Experts of a small language model: 4 picks a token, a shared expert of 256 neurons.
Below are experts of layer 6 (counted from 0) of a mixture-of-experts language model. Rows are named router (the router's row for the expert), gate (a neuron's input weights, with its number), up (a neuron's input weights, with its number), down (a neuron's output weights, with its number) and show model dimensions 160-199. Each number is 500 + 25 x the weight over its row's rms, rounded and kept within 0 to 999. Numbers have three digits each.
After each expert's rows: a language model's description of what the expert responds to. This comes from a sample of Wikipedia text that the model never trained on.

# expert 43
router:492502495476503518485533513513517497493488491512491525522510485507505470457495495496468503479512530499476485505461505507
gate0:523523523551511468485521505455461496490513504473468501480469527512489459559495529480506512506491524552479501497505516519
up0:455481494459516541496476471465522519501507488513539516501444479472519517479526510549461519484467477439489503472502515538
down0:504509490528501516537526499520488510530518475494518536506515510529503498492535542545486502528468537519526464494508502547
gate1:485500528471547509502510511546545538421521532510503495507506523474519462517481509478483498473459530483513482464538464491
up1:512482503528489517498507486487447508539486458471490513479487495523497550511516498506539495537537470516500496538494480498
down1:457513440583504485548501527517474536496497520493511474482506519477512514530479477477533517517474509503520501512492497527
gate2:528517546509493493509502524514509492461554502475504470515515505464553479479496461524483509434570525526519484494506513487
up2:489536511491521475421508516477508550513470477526528516483535472563456482467453504493533528543500492469488534539480512508
down2:450539456461493485506519507474522506537499519522519498492491474521507512481492451470538504534501500517521487508526488532
gate3:504467513521524503493524504523520476483484486469573542548486530548542502484463509501466513502494500546509521512500513520
up3:500455512507516505466524508507496482482486473459510532508475504556517514453472502554477533484507548546511486495487520518
down3:509495483506462472515490448469475495541500486517457536509506495485491527507536496490536490476496534484511491462500491537
gate4:496556543539542513524497469531496508536512545496476466496490498490501539531517494489491511458453507464517501507506460499
up4:536478468455505499475516517529499548507506466467514497480503510477525513486495529512486482574504453515541488504515501466
down4:504456479539500426515549506535507490486503511536490472509472464497494508493480491491512516492516464455476509506491468475
gate5:490532477507541445461563517513542527512489497501484483520519543474516530493517485502446533473538494462551501501491492493
up5:530493500467481552532477488510458493485525501492489488494500493535458493535480520487527482531489492536466500477494512516
down5:478516534528507455541493512483460535538500522466527474519524520466465528530491508486494518499474480501504482496516499513
gate6:462520489521477454480501496505525509444493474508455492552518499476492534542501484484489508462497522477508534450517528460
up6:457446509501485528468454477467558530532484480478514505500486470471466510486536520483482499489508524479487485468500471471
down6:514523541492512536541498470497509513525507478507520449495480520496491447493512525513506467499520480498533459511467493493
gate7:460483489470505469548518576463523531486488478461509511510550495529494518472526532545493500485468483515499532478505460463
up7:500506510550506502474457428508462532475505547521520495476461523486518505484502520531506517518480513501494469495512469529
down7:480519517533513481477553563507518486474511488495505528505550532508485497516506508484469520546510514533504505511501514457
gate8:539503534463519454515490497501498477526519486489539459533538564492492506506514481504485493419531489469494514503507520511
up8:501491460503499482487504503470499469517492501511520473499506510507489463446504488511509474485578464541511454532512544573
down8:477526527462489488477521471507538492491482493511511507503477487460479439484499485468494495493531502483430499492447495494
gate9:455514494500451472498482534501512501535527515486525493505515423471469515536494520537459508482492519527486523493493522513
up9:488472518504517562506544508535538492500543492504515505469498478502499486514533506557562488540469496531511515498503465502
down9:492519474485488535570456475501518504516504505519457456517468496502525533489483484534499520542538495479526499495476476515
gate10:511545523508538504498481548515498509464531508496487506509508514451515507544511467510516483517515545496491487515488496457
up10:504535486540440480501483507526493546479484500485517522468499487516489429465543518519540493526538495457489494520489472522
down10:491509503473511554517529503490479481504516460520484497491502513521513436510485505485503479502537512520494482454466496512
gate11:514538495513496535490499561525497497531501505493481491487502513496496477536501518505501484493522518501484519520491458522
up11:512506522506467501534457535532524504498505488528469466493550510488445495530526484520524524488526501455490518498488520462
down11:515524488518502460480522509534533457518459500512464505524478462507494507497491470480514472482498480533524496524489503485
Prepositions after nouns

# expert 9
router:494475496479529474491489504520469482514527510474519490535501476487485502463527472500492511472527527503489506524504505508
gate0:500495464472438467500504527509501498495531481484489478500532531500471524483442508483510482524541519522465515497516506484
up0:513483529522483500530493505468516475501457480477479498437499533495499461514481497477525537513494505532479524515513528527
down0:480502552513521497502495459500440486537476518508526486529479479499508508509525538506553455507479577508513462499508550540
gate1:491495506471526519515481505541522509505521466476514490496520485479528470506513523489512464504498543489512479538548544493
up1:485458510478524553479474474503502502542537498475517521475512504466491458505529522534522493443493501463483523487506496464
down1:480473532499530460514494500500503472495475471485542472543518482507509526487456490541493491472477460475482529482473524506
gate2:532480518452497529494521524497548547498493467511466502525511529488544536514469545503507508523487487516502471484504490512
up2:494497508508494488527519492481535486490511537493528501515510482536497479507542458518510489498526502495530542497498517487
down2:529476525442495481481529480498454512504537496489487503533460526490498493532534470490534502535513526485472445498490457520
gate3:526461560531528542520467542532515483513535515521525488506483530479472535460497458515461533510473502509534486451508521482
up3:479449494506513495511525516541506466482443482505491419523451525483471473475503493488494526463488480483535460507445478511
down3:485509521482546477498491537539496519505501469484517494516501511476487502483499510508511484459517491473484533479467480488
gate4:560489520525523487488535524502513495523484479506488540543443503464506505426496480524432500497492477538538514464531497486
up4:499501446522507526471523520559471422497477535516516483491462479504487466489527517519484542523477503487473527494476486510
down4:464520496484506545490510476510548486504552463515494494500500518493504463510480531479486498526513492504506510510468488477
gate5:485472441526498488472466480488510501521513462505475501533505475502529521509486502468501497513496445500570512494510498521
up5:496505466517529491499478509475461506504472496468474498467533480504518511549478502457484544476489496504512472512498473483
down5:520454521510507453480491473507491482485513524516546483462506469505464532507514520521471470518463513513532517516481525506
gate6:509474532497502504520476475517442503453473490514497463519475523502493504504509524496564474486477484471508486528469513483
up6:498465484508529534472464483513515500487467448495552495525506531480475522526503524481492505522478459510483478475494541541
down6:498470459545490479500487490508495461485521521564483500483474472515503518550457470480490492547499522492512506510498511478
gate7:524508507520503527499503473472502502498547502496499520471487536485539483530523479525488490508446513479514532529555481538
up7:479517467552478485515511515491511473529525470511486485491524481464436476497471512517503481507469529486479488509512499517
down7:505519511513495480477488494527511530501500472533520487496538497529516526449476503518539510451463458482498508494471505524
gate8:496520484491425546503513525491448478482511488501475529474468532504476504515490503500495472482506459491553483553477503522
up8:511506501491490469516531511483501537471447490544525520522491495467480524500497490503453495492501495555507462460503483497
down8:488490500494522480477510482450469489527515489511529504451527512499476494502502490448502499508511521482491510492509515518
gate9:484521535509463497504529496532466490501505495496479512543542504495488531489517516457476434497507501488489484480512490451
up9:514491480498473530521511531486504484460500489522522511481486525475538473473504539504481496475491515496490473550508478531
down9:494516505512432489535496449490502512515543514482515526497510470475525481460473470520471526496516503477462506504519488520
gate10:477478498459511509558471490476507502509466528452445502542537497532510519475523507507531516452478513488549482465510477465
up10:499504538509495476505527512475502529480493490512462501474488511484505521515471537503496501520497510504497476470505499466
down10:509518502440521486496490488519497527506533494465471540499480553452504488489516520538513493532492555409489485514501441505
gate11:478487480492481492543509530490512528465491461532530502513497496499456563532557486483517509512533481457507450465454468460
up11:556456487506552510465481487499457509509514482492472485471474497522562470506499515508528508499552511456463511455485505538
down11:511452508491480485501466519471512551528557500588481529500468532501485501507492513512503536506473526524467518454511457505
Names in lists

# expert 46
router:504524484506504529490529472564467481502514491529461485500488487473506513458483498473465476522470521506516465478531494521
gate0:541477510518513494418506450495497478476472534490466468521493475544505468504491474454540516516526496508533455458541507480
up0:519494466505499529490532474512530514533514524523506474509493509507489497505499521521504481545495428527551542500485522458
down0:525506557482453501510518472523509543452493570457457476505504545443489516507470508527508506536505531478510467461475480513
gate1:513496504482530516481558525506476494493476503485475489519509497496531451513505489522488502472480506440577566515527499460
up1:469474479514505548513530514487512520511536507507536505496536496521472470519487473509482543527533496534459492497490496548
down1:493441498470518522525467497490460519477562496542529502468469505513457496450506496474475478543458463519490528524470494511
gate2:500546484469516546465492505478494454496479545522501510510509515450507523459503508486518536495473501470513480510498486436
up2:529526494495504499491517499499475515523499516518520497510468456503487490506467554482502496477492457542506497471507477455
down2:502505519461498476522539521520512498491530485511541506512448518468519473512516480523508482491488472487475516510473526512
gate3:484534480518520490439522495513490504525558466508501510519522527460517546457483510474452507481518481501518512524536475553
up3:497490492502544505527501500479515535493467482498518476511501488496482488484525508492488533516465471509506489481491534479
down3:511539481502478497480540481518496503533518491479532491505515517486499523492459452540476487487466508493422529504513482561
gate4:516509524468522507539518522533501494481503467478485508485508506453501519481505468527449489509494461464539463550529474461
up4:483504482516502482520504529470525494527510541508482469496511504519502493513539514498472533493504513531492520493519440525
down4:531510480480536478490512528494484472474581549515515492495522499489518511480525538472525441545534511494497537502583514505
gate5:513493517517511531496538492489469497531535504504490506497470516483524493487465516487495506531550503472459477491484508504
up5:494467515474487539518572529450549488482527508439526484497511470484480494519491515539498508491449522526496526500472457510
down5:505521501492488478512500493483564499503508454489485487518521519503494506479492484490509545511520509519483470496494493519
gate6:511515519507526510486486473549485499534517488511535513534485473526515515528482492522492481526500454484526554495498566490
up6:512500542498498479492500533510498492506501496442519512511481525461496520513491522524451498464555486478488490523537484480
down6:482509556496504543528514497478485459492494451489481504540517547493511500452483512498507542501488519479513490482505472510
gate7:469475503510499470475504470490469542534549484526509489515535494503494494510501494490511476489493469509517510536527510491
up7:491519523503481524527539502481487438442484519477496524480499530495510527487501500487474499508544533484502518530518506502
down7:510512486529496490463555505504546464487475472504486483526475497533493523484492447474526517473462476479521502527497507476
gate8:501523537510501471524505549519556530522503539517507505522517505482485556513512466539492497475472492512499528531463480492
up8:474489483508505532515488511467535559478521536488530509497527487521526469538515513503523456476493573489465541476536517501
down8:489492526490484485516494515489511503522506524496538481487535476542478520490461539549464516484505535470449482541484472490
gate9:524486526517507510519468515511484482473463463495540481542535477533510535501531537492481475505489485519472516512551560449
up9:526513524485479465511501467503515498486474443494496491471537449449478493519498497482521499496508462479518507485497507509
down9:525484505494496481474493502499514507515468482507502495468481460487543505498520532495479497476497489468505510505532477474
gate10:521539548505475499475492505523495467504502474486477494465476496444492508484532470478493516466462565465533502508499485505
up10:500504446492539542489538498534493490499507507498517537506512464550487502504498528529489499499510510548498507475525497461
down10:492524448501502546506470548509541482511500531526527495486501508487496505479564537480536477505528466495525512520510477501
gate11:488543501497501488483506468517485461511508487493518522508505475482502499482514537506535476555534497517504499500531522483
up11:520539509491465491468476471548481491493512530539477483489492481502497499495530522461515488498496519535493451491553482464
down11:492531547491489507540479507541495552487499540511476477466557541509476510503517558519540464498476539531462507527513490541
Narrative verbs, prepositions

# expert 49
router:476503496509510507500508490518480486481543507481531464545508535511517516505507487530483489461507472480510523495541504513
gate0:486483528547491506493459483471539493531481538521514540549515518486448489477485498491507515526512509498518507490491490521
up0:462521503520500566508446504508492492461492526497484486486525496505515501560466507534529483465505541502511491497450503515
down0:493466515447490509526527498470505518487573484563523482482538534486497511437453493478510497478508470506485518488478489489
gate1:506525476529512477487509482550483481472522547511513529514503510479498479481483526514486503509460494497469527492526486507
up1:513515491538516519484484487483575482486512465487527523494536506495545534470530509490522495510488468494479483503524510473
down1:533511495519504506503543507477486482530507530544543520508519519504482486484483504491512517510504529467499508507511460505
gate2:500517511507540467514504486473504503533521521447504501492499528498510517494531471480505490501495476532497507529512495516
up2:508511493551497499499516506468493462523494484505537462499469535554475513498510516481523485494521458539509485504502487484
down2:516533523525529501480499507500483528490479458469518532540519528484487514511464503471526417483480510483487491518532524487
gate3:479484470467532543482547458498458486502497503443517490512472527454521494478498502457482507490472518490479513509504474484
up3:518517478483486496536519460465499545502520498480499486495521471505533521501471546468446481469541489505508504521518500481
down3:498544553494492524458487493502481501504532506524525496507487506475506476513498487514492465479505459463542539510505493491
gate4:546493523501490474494458544475468501494503472531487513522521523517477492518555501472491489516469514498519543515526487491
up4:518483513540508441554523521501509499504411484442488477521489472546472511489494559491504561490493462454538499510511481519
down4:495468503505521513536449539552493522495489465495540486480509447528489518508510536481523540466475523471539495539495523488
gate5:437484477498482506492516452508476525475515509465512506489495481477495476508511484473528542481490516476524498540542491457
up5:535498562492493469520535545561487535498525493516510496528516493555513449507483480504548495491477535571474517502525491507
down5:541533477527518479447496518438539523515484539544496490481490461503518508491487505493496482466495496497479505511491515506
gate6:520497514519483493525487491506505522500522488501531531516453527481470522472522512513502476462484496518484475533500440528
up6:545512467519505540496515540520536495515501481532528529462570501453536492509493566516512473515505506517466503496536489523
down6:503545471460524519534529493483510548528523515470507554505495532497502550514530499495503541530521499483495500461498479508
gate7:455487468499512523503511503484470472482483503479457495533503482509504525485497504478472499467522522482470541462519547511
up7:478473519543510532511525530506480509533495535493508523482500531507503549490538472493488450485476486470539528421528472516
down7:538534520453500528506499463498535517464478507482507520483460492500499505460512477568475519480470497516500477477519475500
gate8:479516464452506516504505517503511500513466517529494461518491544517500531502483502466542480474498495502526504453520479491
up8:510514457522462438505481503472531496465484507487505485512511520532457470473534517486514479521485459479499491502518475509
down8:481497520543499454542533484508524559520518520522472473506463515521492489529549465482487480501540482499480457535478498473
gate9:442518526497514473563482471508505522501541480488487461493541511502482454526510511490475443472511547547502526475540475455
up9:506507494469514484480530470495551473493477460529507509479512521477505494504494438543510461489476540537496498483482519535
down9:492466515462483521494476485461478488494525447490519487503510523490467521498508501498506520478486464534524501483481464535
gate10:444496536495487488510521493525508470477528526483472504511494496505521545520492514522490471496497477500502490480548449476
up10:513501479507478477489487504508501471498511505533510523524503518521488463525483501528549536501497483535460489491503541520
down10:484482474513471456462543563457496529477490544450503486527519515544475558511483539463512501478482450476523504501514521487
gate11:440516475482463485455496471525520496504511519522516486481531478465506478519513466515469501509464535488500487499507497481
up11:516534514516469518459495523525506502534484466515503573505528503554456529492529479575501529508482480538518454481479479490
down11:513473495466471500474488505496488465490537479478484521512497507503509490500483494521514507529483515469455501503498479498
Parenthetical note labels

# expert 20
router:462508508470515485571495514499500448512553489518510518501493564519522481506463483513522452474507501452550494500476533483
gate0:514503524556523500515525497515520519533536465511484524492506504523467499491481483488515460506501515465513560496531477529
up0:534440486499486516540501459550516517498505469537505499513529502540480520495447491500520484481474511484518530522515482505
down0:510500502449522519529529460514529493554489507470445507526501474502539509470480473510505473489520525500494489506468482464
gate1:478477519487491505521510497486495495498527447494441508513495502511539518516531476504532453487498492478518542500530541516
up1:533545486515524529498512482520507513457508525485491503495544468481552538513514493511477513521503527513522448502509482491
down1:506523513467488489482506492479428510535455525465545454471509439499501493507493490528419536515493481473481580497503510494
gate2:459509520527505530516495520507430485543546538509461504513518514523522489505496507506560491513472476525486489491508476530
up2:478501485514526492465513498505446488486513539501512506493518469528529531491505496486529492478506487542450476462489466485
down2:504480527465464484489494476517511453493506478523487506507492486495525484505506524479462507475516457457533530501459490546
gate3:492488512523526468478500499467507463500448505508515501516470477514532487530486557545508489446495491509482539502511508501
up3:478525525467508473478483492459498501510499488516504454494482528504504501514509443482433474530486457527507490537536542516
down3:517483471504499513481508537530450494529471493474482500502503526490453488432549495526470495476472499529500523526513473529
gate4:502547460498497481525494479552497473532525519518481542526468502477505464497484512449503497488545520468516466469544513546
up4:536560523497489508504478530530501505466536518535489465466498499457490508552481512473472461497484506488504513451519465507
down4:519516486488514491508482525459512480493478454531520500489522521487485520507464481495462499499494486492506486481543528512
gate5:517522513520542471480494487504532532504538498471533514522472520534522508492527489501440539481469519505521528520476490483
up5:500537501496504530475501499505513517461509512443523472462505478498507494499460506510481484470487489522470416454519493537
down5:480462464498483466512506473520492489458480511529485493510534477478479497477503436521452504516506468506508455490491524502
gate6:459513488556518488517509508504492495485521483459522536518531510501531485506525456521453518467495520520519494480501502454
up6:457499501487544452562520511492518466500507468495461527521458542516542497510511472509470492478503488512524482495498521472
down6:515505503447431486479552505522482498492521509447495521515492497507488480485505513490483524505496500504518499451453520521
gate7:491519487497548548462522533479508520478465492481506482520462512494509534496529480480524527523477501482476548553457523501
up7:427469515510493471495494486535486547525534489547512542490551496499492496509440475522458519465508517512478539498525484512
down7:455458473502530527492513509516475500492527531489502475539506452473502486492532520511470503515495516540511540496480524512
gate8:489479477533496499516477494485466508474484530488490526474471487519476470495497496534489498471531520512449487490507507494
up8:497535536477518472527519489467499505527507492470529475495481516522476502477513488497537474509480488448516486501468489456
down8:498510505516501490464524490502530486451501497522504510538530497520446511488506462457546509507498477495551527535465471506
gate9:493516467498516493498532540500477505518517490502515478533506492511530487483497515512540498523516474503492550510466529505
up9:525510499497477522499464505488512497507467496449489494484474484494465470509528490484501510496524506506510526461489452519
down9:465502491505472508498442512496522481465476519508486501474498480470466532469502535445454482506481496451525469500492498523
gate10:484507465505498502497457485476431505516534547494511495514483473558539480501501526488529504439510469494458455463510494519
up10:468535528494500466479474555525478538472490517464510519504475507473461526481507533456515489470480462482486503479528511510
down10:502526476501502521544484499555547516498490516444507483503486498507513496512476506474512491510482475482534514527460531506
gate11:456485495554543449541553520483536520488539528481504479544509514533473526460500516545508512512466522466480489500458485460
up11:510471518472529491524496487482486484489549524465487494491519484485488489502470485517476467503480515469500505571506474461
down11:510483483512531514501512531538458482538452485472480467514499466503509464467513500448452526513521464514471538493471514528
Mid-word syllable pieces

# expert 10
router:522508521511543543502493506498481501480521515514486479544526517541523478465496481531456471517514476541499546502467504508
gate0:492486546508505485512518453470507504476496588503509501482513485472495466453481489553528488509545477508487486471492473512
up0:481532496526503480522525498496516482498525498521495505526503517457542545510512485452488535501466504529479462498529518486
down0:475527466467462479483505515492506468529507491491472471516490484476489489529501488480563530533484498473528473460512477502
gate1:496464459521508491487551514480475535487499500517474489535515517486494434463508480485459497489498532496486506509493546497
up1:451528516501531479514504484516514474525493472499534491461477476513503498500518519456542477484525470496492500474518502503
down1:479537483497495480554504498501525480471499506493556503532457496539481563480489483482505484492529506512508482504511466501
gate2:496453530522484509512521478558530517510490503559475530522488470519473528516506509495507530495489540518507512520530486530
up2:467499515505502536478449522528503509491482502496509488516542454526498518522497460509506475498460483523477520541520520531
down2:508444462530461484473487482503473481523497495515481522493541490460492478499516496463518535552502481509492462513527506458
gate3:452526486499491472509491517507556502475534529484471484482523478504532517512449513486516522499506459522479482476490507514
up3:489521457517503500535523453462537484484485444491489522514541520506494471490479509536529507474519531508464509473511485438
down3:521499476513500520513479515501511522524486467487517527516502487517434514484516553484482500486492484504471519499482483501
gate4:540484521457438465501517534513454508471569489513492483567531475541532494503494533477471479488519559526527544498508494489
up4:449523457541499514525492533533504502500473514475520485486498481500474519531518506462543464476466475480511455441534525483
down4:478509466498531496503540477520501511488526456474485482504483493527470541510497426514491491487515508494483470514533492464
gate5:509452470506502516522516527520453506464498499502466508505487511513492512474510487491503521504530480478489514509472511498
up5:488532479527490510496509509500521537531482536501485470483472489498476504510510561519545502525498480451509468493484473465
down5:492532476556500521513492470499479528484500511529514499482466471529532510555504456490501487534487493518572527461508496482
gate6:506474506517494553502461461513480500493530497521536502476505465494521547539488486503488489529524460498493513518536480502
up6:502538470493504478472545525484515500505464549470472528482456524491508496477503490507530510495498501473524477490453534509
down6:507546469496443486490469517475474552490504539475461486510480498510509481464454514442573496487468490483518491497476486484
gate7:475479502488532480497455453486513515528519498491530516516494463485512531516507505499485524495536483525469483459501510501
up7:508488510561565496488458488498516509510472507497493511527507506489545500467494509510474511553535499505484511471498512532
down7:555516494527542537483532488504513507498533513518509505511482518530482529499492450462521488501492522467489520528550480468
gate8:453473517501484513518443523457524523496521499481486503483495511526483483459454483490495530492482481466497511481463509474
up8:511546543528476524499438526502515442524506482505487500534519504515524501465491532467506563507512528553561503451478512471
down8:512532553466488464492500468495535509506559494522519511511520513519482520530451471519485489491492473529511477480480485485
gate9:483496478495487471523539528507487445453505498483517521535473502521531508510518497488522471506492451523489470519509454564
up9:449514476480485472519516494469465503468514492520531489498478492501464484523505464456509462484480538511539519531501464527
down9:488463525483504526451470582495485527485505446498502518485477471515502497510518519464488479464484459459484488492546511515
gate10:485482526484457494518488477539486473494513527497521503531511531538510520547515522519531531443505519499512490520516476526
up10:532504518536510542524541518491512490501497498492505492502513512558510483524533494493467512452475503510483475528464499496
down10:494483476506492522487440534498493540452440532473527502508501454461462521552507533480501470485505514520486540505474506494
gate11:495478483502489541492489485489480510473505506506459476539486434538509474463482510471497531506516489520535519486466508504
up11:489520531560465502466477503468513496488544510514503531478461467531509470473526481468523490538483510494495470485534473478
down11:531481503504504485498507501509479520517537505470490536485504523478522465462497494571507467509523528519507505501501479442
Foreign name endings

# expert 33
router:494504534465532473472504533481507518489508498528522477477511505522531471474506498517458496468473527517533482517497518551
gate0:464524459483496509503525485485510440462494511455501548535510518516479521433494565478486485495487451496525494479523495500
up0:545485472508514516513512480489504528491546509493473467478495481496511471525511483465543489539529512532459507529477481486
down0:504504543481473480528477520522514524453506528507516512523512480507478514511488532439446469486471487492493493462494544495
gate1:499492559563503529537480496495470515478537481495499490534477528479504473488499481485531509514498492516499498508508517489
up1:475473542521432495504508481523521473547521476509521517488462496536488468478465476492466483474480517500502483495518538517
down1:514500494475543506498489441539527481512504515501532465515491478503489509470490504507537471512485472497545540499507523476
gate2:472476507489524522535515516515496497500548528545475530520503493507519505444490528470483480504487529545499514534506534491
up2:512522522512518454472492518470511535493479488507516481491509519487473506571485498478502500529495486497486505452532491462
down2:508525507558489513488507472521497520493507523484498532528511460522507478498504522499479488512497556509503530552480480464
gate3:527474534478514466482494498470501503503529521510485532484500521517463523497444509527489461481487543519484509516540485448
up3:495494472514510506569511534502477508469466517537504494508494535516522550530492515533459523521462465505524497527571516496
down3:527534489512462531521491509472518473558506478504483513460521526500490497472518490530553457522471505506524491529562466481
gate4:498463520512465484476491554497525473485553521473526488524505533526479506532556503487523520496515537518527488482501543493
up4:519493530528569500508471473472483487478479496557521514496492504470501460531431529500511476526463537501507479515499496512
down4:467513503480487529540512494519511500529493480497471527481512512509513521531490439504442478542524526461504493495482504487
gate5:526499509525498490529524513495494433464506502501504538482527544527492501489499492466549484474514499501462529482509528509
up5:486497533499503524500477466475484534517481541514487485498478522496524476495561501449511512515463522513483496494503480526
down5:478547465529481472487508494499463491529524509516482477493479528498497470506519507515510524490454506475453499510488469498
gate6:515524491495540540454507535480480517468528511522489480504509519507471513476512498501510484491500514544475497480479503506
up6:470477536473488450511493513530498528500532484503479461524482533455497500479505471478521485511490479479483470505517503503
down6:504489463487505536500434501538513483464498493465477529491536542525465512508506472520533497463479476492490495541464481493
gate7:495463470462482513476510501481510524485549534513508503528507503515513512442453475450509485490519498484520511540490502532
up7:497496525499522469503469478488484479527500489486536473498501502501506517477465459521457528507533511530496460510492466497
down7:499514512483505505522514472550473520505489505475510497472495552501483501488477488523489487453506486510483506514502494497
gate8:487528495498533520481475576515499443489472515513486462502495498519481523521453501494483527440472524477489470490470498503
up8:535470543508501495487468460484527529547517529495481524484491524549499506506538493484498486508495481513487524500504500484
down8:488472530489517492468568469522571486504488500483524479520505527518523484496509496494490503522506515496478547519501517477
gate9:467502475518470466474511511529476478476513510493474532512524511493481524491492547511487549460460532474527513538505518504
up9:508514502444490489495467527468534510539466507520497523516463480487502535514507455523455515509504488540523492525458485512
down9:526479504500559495502499526503540503479519555509504469497467472453539539527457542505447504490500479499525514500508482478
gate10:528525495498478459501517497466450473515491500481522463474480525527484479508476515492547479479493496483489488494555461497
up10:514516519451494477456486518487490490537539482521501469513475520510488499521459549526540498462500497482464524463534481537
down10:513495514496548510492455465451506548499520485487499529481524494475496496528487501513497508495443427490457482490502487462
gate11:526519485502481490550473457556465488482495469510472477515530481518498519521485514477489441503481464519471480492534507432
up11:519504548468468507507448528499485520475471490508519529502505481549519471492492516508490529542490514488499496510533503506
down11:519472536536511515482508515464538482484492529463492483469496490516494489471484529478510561515497511533502474525506497506
Name and acronym pieces

# expert 12
router:502493481500523538497514488520505475512547496510490539545505536475494486499495503472495458485465510492472524515496528508
gate0:479492496477479475477491519473484512499491500508494507485495452484504480506492515492523522474538496530501464498486479496
up0:494516525507509484536468447493502491472514492507513494504488518485509517487506469504520520531481541459515532498529522516
down0:489459504458499519514508467464494467486542521546478477560474496460497502493482521486525461518538522488485517491474527516
gate1:495495486498478510506469469507456517456508501478536514461515466548513455524459526527522537499513490497533498458500484518
up1:508492489507500507459501498560505496462520482512476496495542480492520493491471528488493472530464528509519523485491502480
down1:499503520536548478531478532465475516462468483485439516455506476495522455495511548490546486524463554510503525484561548496
gate2:478518519466474488490506509473508530506541472480517514516505503480459444520492501435480465496491473495468473464500499456
up2:531461481547501516509493488449512489491476489479547519495498438528533510496522498560517545496526521479519557487496499541
down2:518479516486475550511501547537479526499503483456513502548523507488482522490509511521521530490512500472462528506471530511
gate3:504474494469471509474512479506448513454515537501515501457531517507528492489501473451507507527526539470540476524476509466
up3:475466536504473552486498542554534502511468479491474494513468497524480523486465494547473523528478476526483530498459459519
down3:447511497479500464503517501485492506487536491523522496537518502448488510465502480463515488543498515503507472507489506518
gate4:527492549504515491544526500496530479540510510477493518491458487457488521478535505550517522474519468487536511467495494465
up4:518476487484543516493518483475488420498516487518521518463496526488468478481511492498543512482496532457486521523517511472
down4:525523515528516504497511511532475442461495486496496474518488485478512484461487420437542541499480516512510436552521508517
gate5:508491500520506540498527495529526500469538490515471545521506516505494503525460512503522467496473536526519474503507509524
up5:480514534461500500525513527511518520493480482521489500468494462531557526530493476495444493584483492519479475501456460466
down5:474521502503493503499510502502469504470517508489452482515441479500487483534526483450489530537505449551481501482507511473
gate6:489520505517500503508482441482457514456559538467477467505499531536480465530511571482481472470500460521519462517543501493
up6:530502517556520527511484505518470483515489548484540451449473485486498444500515495494485468466512515474473519506527486441
down6:512495476517543501540480497484494518509558480505498502465499492488499503491514494466540476540481506525503520471507515501
gate7:530494514474518530504526515489538509488477515477495514519489540526524532462466497491481494517513478543502490489504482466
up7:483508510516548511532507490512485500531495542500517527501506498480459513506482496465485531509490486513502467521523500500
down7:506465515511502465517518493503490492489504540504498431491468497493482520520473487518502527421515478481510484485486539473
gate8:498505494554449501492483518502507500504517500467499449486526503549451453506531508473537463519510501454482476510526507510
up8:505494510447479472532500513514488528540521513458516531512482471486521522454576479534524547475529486517517506525499481471
down8:513470520509506505538498473500503483482487537534515482541466507478509437501460480542481477449533475536488503481508461474
gate9:474465487478482501512478530523433487492486465509464488564486502526517489499465534486484472496513486487465502484467488507
up9:471497494487494497512491516500491488473518488521487535545504476475494460494469518471484504492474536531468469490492481546
down9:504492496454501510515518495477536489512468535491524461495495470494470516544519472524473507526501464508474528526510525531
gate10:486508539511512528454512484541491525488536487513479507463461517502512474495480508532501512498457474515495486521496490495
up10:490476473505552474482501520519477484514504472495515526480522480506447520471492504494502504483501474512485507494511509514
down10:477522516484515496487496505476506548521509452474532518484498532513504509484450422503498519522481465496525490460472495456
gate11:474484476475516489497520518450514483522483531483479471536475518489486526447492511464452464469526505517501468466486524533
up11:508494494503495503476540504455492530544564490504515475508511471481474464522490500489475472465555468473478540501518499503
down11:555465514441488473508489488477530507503497493542433517484466499492522495483469454472514514495531485490479458459493521513
Personal given names